Experts of a small language model.
Size: 13 layers, width 320, vocabulary 2164.
Training: a variant of Muon for the experts, 366M tokens, 7932 steps.
Below are experts of layer 5 (counted from 0) of a mixture-of-experts language model. Rows are named router (the router's row for the expert), gate (a neuron's input weights, with its number), up (a neuron's input weights, with its number), down (a neuron's output weights, with its number) and show model dimensions 160-199. Each number is 128 + 32 x the weight over its row's rms, rounded and kept within 0 to 255. Numbers have three digits each.
Before each expert's rows: a language model's description of what the expert responds to. This comes from a sample of Wikipedia text that the model never trained on.

# expert 1
What it handles: Sentence-ending periods, commas and heading closers before a new sentence, plus word-final pieces like y, ia, o in tidy, lido, Armidia.
router:118140143125142129131218116126090078110117118139146150118106114133111118096139178126176150047115122148110163077048132152
gate0:113107169170054137107100153145108146119104127155182123083116128153118135168126122140119130121146101118145076070169094144
up0:182109105108177090127154113114117095187136072125094130154166117086141170113103126147169169126167144107125190124080163099
down0:154181179143169156138079093171168140092117112083129159128076095087132066112121154164044119138133104071101164083131122165
gate1:174104080094085125153141109107162167072095125169081117068165115152087136158079165154200183144098146095104124112129155119
up1:185117081139119176093128079111162121125103093182185124143217081081110111136097171142134134105079064144159085095129085149
down1:140123116170087147109118121137149119162128157186132130124131100140000117133157127140070147039153153146096108128099149159
gate2:153149113086118131138171136119119070135108087138130164125134081162123121148112113071142094142136134149083111188090093140
up2:122134168078104143129153140090138171132106177153121074104129122121174143195180125118107130150134101138144101140141119144
down2:130138127076164111143153126128114148107088119140138097085086184073087152116141134155072185144123107140136102141130109140
gate3:129119144095135055119154164091115135144169119099163133066086120164105196129101112139171202156124187122107053113047210061
up3:126126155118180098116102153107129110089130149160090108144046158105108122134101177103149136124074103107180083061033192110
down3:155086138177134110130116125098141195184108127210133132100093138107150162123116143097079074153126087143102116109076147125
gate4:113163194120105128093173098119149091124107077088176151160101148129125120108137061152155126138136158155130095132136117107
up4:114165106174103062180127131112193117122088099131140162175118158132117140128132042148097124146097129119176091115192122128
down4:141112092137103104141091122083115148128106139139123111115158155152161084130109097183089116153088147142180102127116091094
gate5:134097159143100064090140154101125138084142101152150083173081114105139159137106156109146128129135137164128134141111165145
up5:135141097121149177162108127144112138156141150090122137096165154128112118142154101129097132143116105103117103100156078114
down5:116123144149079086136153134098094095112160119127163164140095048131113184154174128115198117153106095164144154154102119100
gate6:160124089142147122114162160071161149181111192124123138119106152136149103128140152100160131141055145129090158130123121162
up6:127128116099148134120164171072156115168108164123116131082107183174160091133131147102165118159102143156095159139160141118
down6:130111130147091145099147145107110138151137199160106116133159069152185156112074093139128136127158148165075095137151109162
gate7:076149150103125148132165090087182143027154169077113139131118161100147125121112142099099115076132124103123110123105184141
up7:098145163123130157142186092097202149064147183081137144132128162084153122139108102118127089069142109098129139152125149135
down7:083088102142082120133106094117152122189039102126107139149066113124155139133134147071170156139166119109055105149140093099
gate8:101135163080149112188060093160236087100139140091127121121083079126104067121118130140147161154142044161151152087168136159
up8:109116135123179114168091133153182100108139129105130123145085120158108043134102087127162163140108049182163131107180190162
down8:115131098117141137186102109129119127130128110092160100135100129102095159105070132205160132130144160125148111171100146169
gate9:167123090099117181127152081084158196098112111146208085189113117178128151059124085129174210142178103137087068124066102159
up9:188126091135120172104131091061144171136081110155157116176127084122172145116117119117113168091165077162113089100086128132
down9:099140119195189070130158180149190101157183132138112096150172151092107134096110081112152125144128129153145097190177096080
gate10:144123131118183096147100148135164128125071087162124078088084156095120141092140165139145128155124110118099103137133088152
up10:145198135159080167100120120125123168121126129104107122167126144124158169160103116180093173135108131156140139124158155114
down10:106150162124142118125106114113123102154125095091131117144146137108139181142115158129199098120135126159104128113110158132
gate11:119089155130100118128086154147087137076128202124204189128125155160165167112134109088070186113142099109148194155126094130
up11:121087140110102105113096154158105165114099198119201154157128153148147159133144125084062181139138098137179183163144105092
down11:114138177145126185145129077133086146121139095141127198126128125164159139084152134172146125130154078131137189101122092162
gate12:161130161156123182155121100128157118113157088085139140143122157151177104119105108136146099127135148124131138121157106119
up12:151157069138131148126159172129088116114133178134133103137097119140102120112112122145112177148162112123129094103086122076
down12:091148106122159115179125156165125133135102207101134156167119100141159082073117081141154085117155131128153152103154113168
gate13:124153119127087174125135134124094146132163085144161132160146124164108173095160160174160122127092107146105158121133136143
up13:123091106114169114134115099164143108114121141137124102095152120103139102207086108108093132139154125101156113136107081149
down13:122119145143157173045149135064100158092152092152079125158106106127086147151116123158141148100096127116090139111082125110
gate14:139120122170135088177154202111128097089126170165168076128109106087134163049132138130120186050131168117070087132087153140
up14:140119103182133096209134209108130116084108151139157071143117123078112133029131124118120186043139163121062105119098146141
down14:172181118148108165144095083154162104127157164081132170124129090146116149175167141153107087135140142172092114150143116104
gate15:055169183055099125138157116160153136093151181169114141082131108113145086087132191102216191117185164141101125090087154140
up15:060111079079113154142091105130155090162111212130082050060117175140090153091063149097200142132090158122112105155081102131
down15:133157129127090169079100138136131079156056173174104147110102175138144087198099105173165108149144160093132114107109195132
gate16:135109126125139132116145171106173122130129146123120165149147103126119084130174150152155223185138139101148168152078123123
up16:150114136095128073176104101138073156153133108099103094150201209149086148088089205148115156155128163103160163125111119188
down16:112163124105111140121125093144075104149069097089130051120198108078161190103127159073135084122094191120144127112135108134
gate17:110148157037187166068164121114099165169118170114128191100173159133122108099141140138148076126039086159151122094135112064
up17:117129148085175168111118174108094218145159148104116206120150154118135166097144117138159104096077090169118119073130160086
down17:128122104140103102111126148094073103119155131133097133105187168103091115160139100113147096097184140118155026096164183058
gate18:111187174187164106111146142132142122123120117065060138109110113135218114128145158146124134074113071151118110129084124122
up18:231098097130174116081152150121122103186161090120117140156143162170134144111052111086107138082064135093134142152155119065
down18:109173130064145124108128112100087130121098098078089174186170140141128096104118126150158123084070045150122115107179142151
gate19:091096140154142212143140145118093132123120117096106159156085183144186162119092094095156201141111078109106130098125192103
up19:095132124164080099117125182108172080076125109114118097118144095094143156092134172163164080122091158089111107066092151158
down19:078107123141081145153108167163160116091197075116127103137086138121128103098157138124142151104159119138127140086124061091
gate20:191098143166159192134140132145094155042142135085133116122163143144065116146083140112071128170140150128199103106076090089
up20:162140096165172191127112104098124129075140117086088112115208137135123096138116134124140132153121138157178073117132090138
down20:163125142123158101116203127145190071139125047107090120093161129114139092124117103159150143127132151160122122118109136152
gate21:087092101105104142188098144097119124073134078114088105100100140129133182106119141116135131117127128105168193093073137100
up21:138169107087203118137112156123097110062140082127094087195169077109192087119135153185099109167162089132198139089125084165
down21:149104135113124143127089109064141064166130109138170105101140141138079177096173139111070196135183121128133120133109165125
gate22:171164107166142144158128086128153102177130101079189096093192105116139111118112129096159135129070108104092139145093116109
up22:120140108181163096128077110128146130145155125112089127098160175162115022136108146151146136124140096079172124126142097086
down22:128147139102119079190183119065115109093152129115153111112159090152103112139146159100073093151123109160118075140132076133
gate23:079099115118170120153144143107146168150120110109083196118140156166108060218125166098139152109125119083121117111163111164
up23:131093135195076151096119125192091137126068105095108097135073074066113142068156109090123108098131111181143075074093126102
down23:126116171120074106119138078151095081115051131146125170158065139164147155115143118122105117096117134184090121173146134120
gate24:123180154080133073223125106119115171126110126162170178145105140127108136180138136086105102123132120149097155070095114165
up24:105133129147132135057143120115127119157119150143048126113115126119136121112118087160112137105127133104154118170136130081
down24:124071166073160136109173138187182180141186146126169079107129137102084112176128133116078190137096141217115110127109189160
gate25:116167120111118124111200110112109117104105102106149158120089125089125132133107069169161113132141094107117152100109120086
up25:097133134110143090088159110096094137082104124067113143121081145089114127125130094129149143095157127137098116124124112124
down25:138161180097061142128118079114116111098112128114169148176164150082193172139144044144162186078131132161103164081121073142
gate26:113135140127138147104147083142130081149179115147128103137117107128085108094141137147172095145135133136098149090092155120
up26:129162136161103161153120146157168049118139127081122107113098160172102126103110101153068162118137103140142099149192106120
down26:136122146120186137094082106090161128113163136141174102125065095148104124069118131103120118094160100095099115157134141155
gate27:121087091152156136138163145059136147159101136093146137149089137095157087088129142122118124131158173112146093100135138060
up27:121091140124129134164139185099138138156112137101173126143082152071158104073156149056151130152183150168115134153129145056
down27:131114122159063157109129022105140141181116118135117184125150154124134100152081104104085151090213127157162102125134132088
gate28:124124185139121136177089098123190153132149140173148153119162170072107156149145125184140110173072082171071118096110070108
up28:156135070120126132093172166140080100122093135103084121146105104201158067128108131048117127069205179078169149156146154134
down28:165153112079130096129092133175182111215128212106140146061093094133203158139097183131108146135134137064155156084160058104
gate29:161176118117124153094136142113109119132150105186152155066158167081141128135045139181151126160100131169099168063139110091
up29:092093115131088127097122101126172170136103119062159173163123147085078183121174113159101116099135118101151085174135171147
down29:123113187088080088129160098122111174073083154121170096143140134081131164080104083064119137144125115127102133194081168091
gate30:127179146043129115143095148114158133158108138134104117117100064172173131105129152095114159120145152177129140130103194076
up30:129147138111075141132121159148160061163082129171075117137106142189126105093103169090128135118103154143138161107116150076
down30:165101154109191123129137211142098123094123148109141135137121135117145115072092143180109172060131087175112130149185153119
gate31:097079193160098108171164150149216150210093151145126123156182072108117132113134100113107159074096131105124149145064131091
up31:150129121097097129094132151138097066129116094102190126146075164073110161094134156122130153086146153125099114110089173122
down31:151168103136174098126087099088119150126154157133129116082188127114115124150104136081083149089148146170074124203133162119
gate32:070162144112121183190159084098144181164148135112178174127071137193091128132112123141156073141121120180109157120106195117
up32:113210138107088110125101039131132111149111141129147168155125039156162091138113103082196122130129134108128192153136126093
down32:051104125128116177166106166134104108108035101140101130147109100108090159109053187141159116183123140148122222122117172130

# expert 22
What it handles: Pipes, digits and dashes in sports results tables and honours lists, plus headings like Doubles entrants and diacritic bytes in foreign names.
router:102125113124121205110204102130107099145092085104108128105094103140123125103128134175153113140086126129122172103064158174
gate0:166153099162150148114189178076160152142153110108131097151076105161079192135106150098163043117090139131118158146070151076
up0:154137112146139186112169188076181137114183107111142092167055144147077147107111163098137008132042129158086118145076119094
down0:136134070160125107114121101123157134154160152161102168144088161081162117092164121149099116112126139158113113192144112052
gate1:168167096129165100159125144089155099155087063099138106124113141166119104215127127209140128086118106120167183190124087158
up1:106109149099104136134114116160104148091161191169126144130124149100126130071155122034088127169108167118097066106133184066
down1:146112131188232139112130138136095134135159143109133169153149129105186149084185177160150084165089093072162121147154133090
gate2:163124115141113103127171191121089040139161106194111146192134079154122086096123123101149174160106159115129168126145158077
up2:090067167162123177112141043152153158115138157091162154072118156086134182150150184150125105097104098145085098108159100175
down2:103093112113152130118165148085142208128135079139112116121130118138074091156165137128120124168098089148134063082132068120
gate3:121094153142118128114163202119102138115119124138097089139099149153116184150186097146110101116121084110135162153074129053
up3:070151116128156070128112095156076126084089134172127092118078107106129121090162076141075179099141129092150090106179094118
down3:111085121123189105173137129154162120132109136217170107148131151132156125182137128075172099165084098122124170107165182151
gate4:070144182140182155133094140119102170168074110181095142124110146138053135105112089130165120102127149146098143119149143134
up4:164158154130128081108122183119148147108111077125145161168149105138108119129128181142109104176185110102102183155102134127
down4:155169128132101114135120089131148134105193156127116172149122113114114116129096138157122100120072159095107129104147102091
gate5:111143110076146157125180137053143126099153124134092087137117148174147124106130121153112156118111145179150101052113099109
up5:121132137145092115130079135179151165114083114134154150122141140088132120163131156097138111112170124051130174196142156146
down5:172147142173146170064114102159192127172139111089082152165091083097137143093129174039161112133158101077093149167093155125
gate6:130094143119133148110097093125153119199139147123108157067104125163081163126134117138157123176097065097128104058132175119
up6:089104140203130175069147092159164085173148120106156126183120178124158135116122054125100115078140131128135087101123169161
down6:113085105124124104120116094087086148176120112125090155112080153102181141164104147120097122174140115143178148180146157149
gate7:152134110087128131093142066134182121138129170122054146148080128182173205114143102129094113153150115105123108089109101129
up7:100145132120101162125142121099144069154062169118080133077131099134129154129103095150121106170118121155078148131168099201
down7:084116193124107127113119115113150100100130158084110052144111176178128138129137112127135095079122109139125156097138129139
gate8:077187117124152119103094145062083157120117159074135111154128136185143136121119145153138105154138171133139107116135120158
up8:131107135072130128146196196083043108104129136067119181147158132080131072175096095159112153133096114094081144120118122136
down8:127176181122160128157146105169153121130133136129166133114134106110118144105171113126114029150134101145105138097142087147
gate9:157203102171167098108145131116132133131083106110114154132048167151160109161139082135148097085108109072130104125104116148
up9:135163118138159143097132109121158152134094082119125205145047135162145079126138119121107093098131136138094087115150141158
down9:120185118136047115144135148159101062155059075067177111095107170135131106109117155145146119115149082086114170089109155094
gate10:183125130085125151110225096043144141139164145090125122120126073167130102126164213137145143134149154109168205082111111153
up10:153102139113090127072109158102105141156143171169150142099167173164144122148159150209075148164146161131103147124113163135
down10:157187114122144205096098110135108097142134119217174147105151124135048122064145077135088136142176110125083114110124161137
gate11:125120200086085152091215158102103117127114141094113113168103127104125096173126152152145129132163154144105069113122130166
up11:137119148080112123122102150176093112133185130111129161141081139112146092085114133193112189146113162112109086108135175176
down11:183181164105100148132113138165153134112108142178168104098170112113112111070123133122171114093172154076141165086118152083
gate12:121141157080083112129158111142137106095166169174104172128118150136080174098142111127161108078138106114136104113124139089
up12:148186156086132106140123100143136155144107130167127098160130046051148093145091131112132103200104148171120119143167156125
down12:166129140104111176136135153099082107121124130201100114154091081139131104102114144145143145111094084162154177187097139140
gate13:118156136158151120121092156081130157215139083123088092180106137131104171122101181127154162136127136088135166091158126071
up13:147241140156114191098149147113118134154104096130178122165114133117106144147175097120138130137079089101104122132080133117
down13:129088128123155061133172095105099190147185124088108140097165067091168164127111189197119104121148127128127172125130154132
gate14:161106069177176090146138099107170131113177088116075143095189100215165108090154174145180140140156150117169148105114105121
up14:131120106172136111123111074167113144125165110112153101068191127165178114113146105146121131119094142091154136090091157147
down14:115138204150144173174117108093123092100157123180101076110101123093150119125145153156174130099105177138154169131146188117
gate15:079079157129076165055137128096108082145121132189131153116113102098129129122123165099135138087132173165141123072130107138
up15:161155112122140150144122112087138184116136098119160093132139131128128123092120103127143100150127135084107123138100146110
down15:097168132146133166132126082207141090093134185129150131134164100089129115129079112105124064167143127155169148123095152168
gate16:151125181184151131099172161077142091173164123152109113092106093174114153142126131097092140132103071035191156077131070186
up16:078097150149138156117180177177076098089125189112075119124073143138113076165137122117128124127119110094188132189162077089
down16:106128155158163174088115100090166129140088130109113110149102168096083108107181134105217107172111080088108169182113137079
gate17:128110105149116195090192100076156097157170158186127131153104138117116157172146129175127129118171123099158148105081117156
up17:132139160140180202083193099097141069140135175137138129088119176126104179173095093203117081112116124094132159124058139146
down17:109168148099132160166147107184105026047171084129124103149163149182057099119133107125147120142144079148159157119114082183
gate18:108134156152111113169075099117149229128131096055106191107100146077125129127175118124120050186183094066095140156177188118
up18:173143093143161047100154149143118060109167167172163118120076188130122116143115109148106144105114162199147099091097055149
down18:189093168124158106177113119171074111192103117130136177161165133122173151131118152077106104145122153151128122179142065109
gate19:080137182121157171129135127129166081092106112149107098154156093159162122154107070116191105132115169142099193197133167166
up19:169129128098120150117111121171112109152162175152165176094114171166167106169144136119150123197153107179175085159145090170
down19:164175105079108156091107098113110116172170146140172095102182119166105135142136093185090169122114129144184090106182116127
gate20:086115101059117116107080111109113130146158144112127097152152165104154151097120135064141159047095157124090172103102136166
up20:140151091091080147173091132141176129129127156126101090092186085141121089146102101114193121168146142187134089150153115161
down20:119185147113148085111097142206115161103145127111191127107145150153053138115155140147201159158105156096128127147173140180
gate21:105090143153103105137113153082153148102136101098139152140147120101100123133139128089139114080150120101159121149163131186
up21:104090139135094091100125156140150085089204118108109117167144165102136091121120166062136166035153127131104115159143153145
down21:160098139104136068147100167148111128095147114137109089125138153170179123097119149139147107138136137103080111114086169114
gate22:177157116168144095172077118118144125132147072196087141112096165111123100196136133133100125133111151124176110106110153180
up22:144177169138151085163159119131167187166070171071146126086152108183167101080154103096124134150181109116168201127115166090
down22:145114180177140228120140110127083147094146109175160057158119125167148124153103085093112073147130132111131083088158133152
gate23:111134068089136134121170171063167155101155123115072121094178129142136099124109134168149144052104102077156141140138098158
up23:116135174090107163192128202084181131185183137101131167126154120127185119042140098138146090143120163112077113180148134122
down23:180131146122102118084172127138109141114099229114149084120120154134115170115105123156114230166131061143148139131131120136
gate24:131106122146065131070167133139112162127171139128113130124122154082068092088221120207121126185115177134122094142154159087
up24:150158143113148128078166155161137102171161124123148081167092123130117116095159165167075118121095081125176080106099167138
down24:152147145125114118112115120088114084183140151137117111133158156149145219052170141132094105130150122144143112117134130133
gate25:114197106140072138114129138126143140137101116130137104133063143158101094081100194099163119111119163098149176113132132151
up25:149176067162120161155107100148135081098136063191156113085082154108105115149094158116163153097119118145190158136114147157
down25:033119136124171128126102189127129078146190118127136088128126131149124199155038087105112138149101132168128175196134144178
gate26:115140109126147155119165132099181126187140078134133088166136147149084144159092142168192131222112011187166090063177120114
up26:119130109136155140138148143097124160207171104141134059125135134149068099167135156122185109207142104144138129073198113128
down26:144102127162157146076132149082140134127148146096157129141126119101101110177182117113111173093095115114176132118172163116
gate27:075148140150129101154135151136130125111131141127171079137070103059160119088106140110092181103180143165098135108121091099
up27:166147121067124161103121109152124148142074112175126162078179107180098108141192125123120124179116096119123145117187138122
down27:183117081149134099162156151095186078140105100135130093079111156110106148187142115144097110107123166186099173133169108116
gate28:138168146151126162133179140220119114125128194205117106158115065133148171145203115084180046089120136151166096114154179136
up28:171144109078147082116106150086146114148143121075112163147134178093106084067047120149092124136159140128056095116093124107
down28:139100136119140156174089129154098082125136118109132156174151131186064093122131149173104107098135117167141121069066148152
gate29:090106180127154093065121177093127112169146030094123113137103132138130138110123132141104117095145109071140112130138155156
up29:184119158108128094120123151091084078118160134139125054109170116088163100082175094187145158127190114128144123130129076159
down29:105171128057142103135134129144165133069050134141137142124152103104136093089113216125127080114059145076104100143135135189
gate30:065109131121158166105120139126160156102127144090155150083053196108149155172121183176108144145120185140154127154126152120
up30:184117112141126074165168109118100125150157116165101137136178085149118106087126122116101098105132094111135141095151103177
down30:175137089111122140149095119066101142125135125123200100081149167131129175141111044191112166138132147130085094105155088145
gate31:097098104111128076086137101100151129135186122116135131183104160138127163113127138094104190133144177122106076104137079111
up31:121135091086126108073128105116143101120147143101135122167108140107134170105116126137083185091126151102121085121174083110
down31:167143119133087143131123096089094126154134166126103129133115115163138102096117123160126151130103187150134147114160095118
gate32:105123123145154141084140104121146164130154177154116176132149093140133091112155167159104183112081156186113113099113145157
up32:086075102093060139163159172165127142140100102134208110099128142158138180181127113165090168150144126154130170184083155139
down32:128123097088156135104109081092105099104111164155126159080057098138159094177162133157111145087143174079083093193128129164

# expert 14
What it handles: Second pieces of personal names such as Mor-gan, Al-bert, Pinch-on, plus verbs like was, has, said after a subject.
router:078122104144151158134209113153107074126132162126154136087123103115053101138159183146149145121108076149122117115086120201
gate0:144141152045165158085147134209126154194099152092126148171152059106130184074106126172110147134101145057117089121143149128
up0:083175166100130111128097144124088099121128094199100094059090147146140149139131165103152105082098126144088178128124172050
down0:114144114087071140113122129114104084129143140114106166087074130163128122121134114132165133105141114099150099150102147104
gate1:106099196130115198080137116130136135144122035138110151125128143081066150160118119140118181114092145134164182107104132120
up1:121101160133130176099172092149106122144138119140133155141196141082110155166129124091122201114107159110116172091142138106
down1:121092193170114170161148141105116133114090133165151141152140144136078126110127093134142138127132177168113124080135086154
gate2:161205164139176111167043039082149135156175089152130092125114134189101086121099126189099137115103140104120112140128136078
up2:105059110105068123085186188173080122072091120116118154171167120061179160129169110065173128196107122141106132124121095148
down2:120095092091126141144126165135093184091077204083101143157138084151137129156146142123114112150132092140129158139123184117
gate3:150161155093115186138067160112128158112097179177169085147070145191152108160160066110124133148097167133110131130098096144
up3:102077115103104092088114151157106113076054207126119115139135130133128168152144125083087126142092139111115158107129078125
down3:106122153122174082110102117163055155076138123142058124092155147097111096156116112108125144164126125179084085152168114142
gate4:148102145123114158121177097089145184142158057110112151123115104143078094160152153122152126149130162179132117130156114114
up4:127112118117111163126137094100101152147149059100119168117150093147114114165108113093146099129108139182142145120108107101
down4:084156107115092093192115171162144105113180087126122117120104119140114179107152104107129148139138157098128132110109095144
gate5:133171038112140183071139203047122127066055171161134127132142146113181147086145077121161119102172118075152121150094129151
up5:144147098133120157087155176108144126104083165083092116145106085091117111114130101129143123090122147094139108126090150144
down5:108120067079133177075119193071159084133101173158128131142101140083122106121125180149139118094164138146175130143151082151
gate6:133132128080133182079136143113094106118104207111125136069071104101061113195080182134173109133148079133144128072095139038
up6:126134139169116076166121092143175149161138062115123102178180162112172145052167111095075167126107180129121138193141105202
down6:138155156098132133099131172195122075170151122125080132080143132167140147135137166069145174078149081169159128160131085122
gate7:114084124124095135109164122006126124095125152118143121122107014141121107098161125144157153121190125149107133142124153067
up7:138143133124147128154087127198151135160137111131130174147124231080138156159084145100073104133086156115178111098091102177
down7:176091123112086161133137156181160081175072132090180132138173159120129106118106159090193118129123144173097164197085102162
gate8:194084170132109129118091180093124175082074118122141155124153139098144124119124110125104092139125106137200185129145147137
up8:111083079126104129133137195073090121107102119134147128122121075099160096173040132140126127122145127136206174127137077121
down8:113127097123081122088163099124080103120125184154167137177113147162139118105078144116104101108103130122121147142131152089
gate9:108092128158134135176140088134106159093121147118130150161112072095124161127067063118101086175115116123105098089135157145
up9:135161147123114133101129180108120121172086069136154138094189174177118137129173176150166154100138153126106184145112111126
down9:136099139106154131196083147118089135171140134189147143049073083096115126166137113198103081121190099104087068106131102175
gate10:079157134152114124142152165105131115161177118081138170142100142137220105117173077130130147166126040107118125142134146201
up10:125071137148148128123156132126149116153127153157086081127089155165106104099064166159184158104150135153142152179136127130
down10:107066128126069153103060121152111119123119125158140163112111128116110104147124107127206123130133071088102106089141111149
gate11:168165115154110173125170121074118124108143122169175196100059148108163134121083113145130105131121151143097163115174140059
up11:119108158106107129114143101135150142134093131142142126084084112113142134141126064098151112113150147121116172077077134174
down11:113133133078178149142130171117105113079150127150148082118125125202163115125110108062140117121057149140113120182142139142
gate12:108134140192131169092119149107152179120131114120115079177127080135064096137195164139172157144160119108144125120084092134
up12:115137124147118139089058124094166152145150118171074058129123131134034071175141146149123116181134077154092172124101096083
down12:170121140141090173118113154134122125081093141154135145104088065090145121158124126145099137070190154159127180094109184173
gate13:090097171127155133097174094100187156134108169155108147136090082139109084161101124200127149112136124110146110168158138078
up13:081115123130153122152167100110187158129130178135134138103101065124109129136143130174111158109125118123153093161121117067
down13:105137091102169096171101120118101096124113175122130126128048075127128102042145119139178160165160123152125146108163124140
gate14:154090076118154202031130098099201104084140143145135097121132129105092098142130139105167096126114152122109177144131119128
up14:139095075122103173083123124124128106135147097121180153178159099155137053141160115123187160153123136126098216176126136099
down14:134160147132135183113131162135121116124135155116120107124147126100135161117108100124125144134131129112116119112125130163
gate15:137131160170119162134168151150143123165156105138132146118138139074155162094128162090121204102134220161118169134159107111
up15:153146101096170127163083153100092111071103096119126151144181141198130141115125117110162117143086074112135109174151156137
down15:067126083098121149134146121061157154137100105075081138094148139117106139078123159099136150112121125076110160155141126123
gate16:125164131152109070116166077126124163134137084242120098133167142127154180186112150094118153168092113108090110071128144115
up16:139097109111136152079104129126084140078104069145169111135127144096082122162138148147072056061119140149107101152075170157
down16:092108070108144171094072154076091142070083158111067101121112169084161160132072186113158157081062125089069132094099135100
gate17:164104114146087135079155111174177161069068117134154090129168157139122079118083181083067167112121141050131104153102114084
up17:171198067164110124109153114141101147059172098199197181118125113169147143059094123137080167151145120104123121079121145118
down17:120124149119150191105140073112179130105071154165131158197121139170142083136166134075159135093171133137186140151154149119
gate18:124146157124116161142131145103118143152106207165144114069077105166125108111107115143150112084137125165105150108151173173
up18:162104110175117090119110125178147142131185061051131136195195139108114132127154108133112123153131133103154153170151105083
down18:191089134115094149120094128154172109163133136150108166144146175095114142186172036090088060112124141134108138103093122133
gate19:107085112041179106117122079084118132137144122134165122148122091111125195130146119122168170111114072123140132101117166167
up19:141131100154137130096098133132147093195121119183101114167139150130203070132166131093082118161115135151122124143120046110
down19:167149136140142141104144156106137099147158153067107142142134110162130093158068143150134146086152114162090144110150098157
gate20:130119077130134145074141141123165162104119150169154166195136164137124123101125133106153152147119113076101036122123086146
up20:179125158150127156120135129115148098144126140093098084097119090132211137160123170115121107150109099144155147088143133146
down20:120064145071070109142138137146120139123149080145130160140097146145080135164146118120133106130162195180083088112104177079
gate21:137130097129164127139124144147045089083074137132155203122140072112112195167088147146173149122110113152127097122117092133
up21:139109118084101119163134106110169170149166096118112063122130169159102097079118109025130103144085129145150193136153119175
down21:127152186087091116144120132159064187078082118111121142037187174189133127152125147102206146149087125141129114066168165127
gate22:122124111169133137134153094183177186098181193120144098176068149167147093155071104152145157126151147097143120152143029116
up22:115114150096112119086075138087141073109098125128104154115195157105141165079117084127121072098105078147125132101079175168
down22:120156105096117146119148142128081078135092084049083143155185133113154140137112112149190160149114201112068119179106141123
gate23:120102149181094104139092085110113152165123061094137139136135149122164104188188096167117153146124109116148188101153141149
up23:134094142184081089132097097107105126139129088100099114143195137122188115180183050144145133152153130121165147094166147140
down23:191132154107093199191164124089062156131133184100101125117117162094089189136137179142080161098164104206125134116130123120
gate24:116069170177178131111206161100125184109136121119152165200111108121148122146185120110119064085148091072082176090124155116
up24:064192096085116094185117124119143073096103095164140120102092149076160093141132177181123156126169139166133132133133103146
down24:151158165075187144122063089176062108119086130169154094101116199122125160100094139152162118164120110090125090155131189125
gate25:096127136121151160153154121087123102111151055111205177176112133146084138054163122094137163122140115196109170115160161082
up25:076156152176079143124090133136126147150167165101089155087118108093137134152121177196177123184152165147105131097141053093
down25:207139087130099121165115181112148108141095071103153160153155173158113126157147128112118113092104145179095099104095085134
gate26:073126101109138140205158115075166126131164141156175216127120125123143147117117178138129124101165117109129103103107139115
up26:145134147086138108137034182069162109053109197150172095111127150120180051173064133116086150138140089116123167119155137106
down26:093068072106162124174087106139138113147145075171161133159100128041092114153114155136114167104046165127125111163132102115
gate27:103150195135123134138142174146175160135148169090100133160114099153162102120159167162147157111130072107043107087139076142
up27:134120229164155125135115198121128143158131161106107099095097085105198065119195163136165086087150129143087138112089066123
down27:131116135153166103134153110092146120138098104122113215112157203124145165116127088176100191118130126089112115195111134117
gate28:138127117132168156142159158091131171060143099108221102097101089154125056126139089125123213113129139119127124098140171148
up28:183146123095087091134131057108097156164095074132137088188137138155040184122180167101086114104215114180141128078139134182
down28:187089159130123157145084152163103189097146123149143126110140049170106115076121113124086117073133097120075094093087135146
gate29:136095127203169094108144172054106110098117075091094113095097151079072102099131095123166130107103092137133077154140134139
up29:153111125096199096130117072136179123153122183187124167126115174114098138138144067132086115123174104085163137134029112132
down29:098163170122126190123165126119119107175178125183077124122078110088146116112072074162125110151157103131113122109148192134
gate30:165125094164142104093200104141114111157095189139130130117160166139141094121130099149112113122074151067146097095126164156
up30:133123088151107095120174104167097093139109171152125125081155150098130090129099090130125126127058163071140102088092140167
down30:162142135185095109104109102130116152144088120188048131154130063103115185084099147147115096104154116150159142137191185062
gate31:156133130180097104136153066139063154127140169222140114106097095136089176141173131126218101130114097121107181101122088166
up31:097099097135161204111163195048172155112043138093099173148115134097136138147160137114100146153154150132126169088163175082
down31:144129091086123147139108114160134088118083118097148115136134185142148079125112145039120162160095176150150073169073104152
gate32:093157105112089099146156103124168097139206100168152196096077131168171119123182121176111069055127138141166119082144138102
up32:174132167142200141118096153128093143071084124085140115188191161133105179118135167072140134142135128182132190193084080154
down32:087176078101097159153067141118103166123156173161127170145134122114107118162194115139092162149130140106129134105147115147